Weights of a small mixture-of-experts language model, trained from scratch on English Wikipedia: vocabulary 32768, 96 SwiGLU neurons an expert.
Below are experts of layer 5 (counted from 0) of a mixture-of-experts language model. Rows are named router (the router's row for the expert) and show model dimensions 192-255. Each number is 500 + 50 x the weight over its row's rms, rounded and kept within 0 to 999. Numbers have three digits each.
After each expert's rows: "gets" lists some tokens that make up at least twice as much of what it gets as of all text; "comes before" lists some tokens at least twice as common just after its tokens as in all text. This comes from a sample of Wikipedia text that the model never trained on. Tokens count by the router's weight.

# expert 15
router:517475495505431408469484510609499512503513495504515540526464485455499497578539506444520492462478481489487401501469525515532512551512479459501522525513472468535478576516495516510506478499469434
gets: "1", "2", "0", "3", "4", "200"
comes before: " |", ".", "–", ",", ";", " |\n"

# expert 13
router:443412519508469494540481504415414464456535543549558567595463472525509542542520454529502521400504587570488470509482541535584520493461447524518579480511513508499456540563537426495539529534534593
gets: " that", " |\n", " he", " which", " it", " He"
comes before: "|", " was", " of", " is", " he", " that"

# expert 20
router:521553501524403449572515547533507538495547458561585481508429486395527501478608454494500463494497503476520495508484538541483485568482516461404531517494497481505450433502506499497540489508502450
gets: "201", "200", "202", "199", "198", "197"
comes before: "0", "5", "9", "6", "2", "8"

# expert 5
router:478528467479464511459549526406516525503455479588510425549468485449446484473588508464511477492487477475454293454505517509442448542575494513430445473474478493537457425457510545486544456519477499
gets: "\n", " |\n", ".\n\n", " \"", "\n\n", "=="
comes before: "-", "|", "==", "The", "===", "In"

# expert 8
router:462457514537582516463506498493462518497528461495466574527513457515629571471477559516569532502484537546456472557522538467467550502464480569465504438522500539418497476478486540555496417545576468
gets: " of", " in", " for", " on", " with", " from"
comes before: " the", " a", " his", " its", " their", " this"

# expert 11
router:483510498541562585519495545529443488563519470443564545472538528459492554541529509493402481537516564582487402505448516419459482455477483508645463529533531531476513528529513457568466441515535447
gets: "-", "|", " |", " of", ":", "="
comes before: " ", " \"", " The", " •", " Born", " Country"

# expert 2
router:525599506571356499507485541586531501436513482531501466483548478486520494446321501525554538501526520333485479519518475465553521499556462544521443505487462491487517502506507437425400538505505482
gets: " was", " is", " as", " were", " are", " be"
comes before: " a", " to", " the", " in", " an", " by"

# expert 21
router:522624515475552416518516427475485490496488499499492481532471457362540455536608553493555481515482447414235469501462505473544525543462509457461480455501460512498493449439470557487496533511535443
gets: " ", "ed", " known", "ated", " used", " Red"
comes before: "201", "1", "200", "0", "2", "199"

# expert 0
router:513600537488483461469517533554547509475491508549508433511445473507561470447340459442489498545530476537528543521513481528436512556440486465381543423525489559508493507507514475462538590516472485
gets: " |", ";", " New", " —;", " San", " /"
comes before: " ", " —", " −", " York", " +", " ."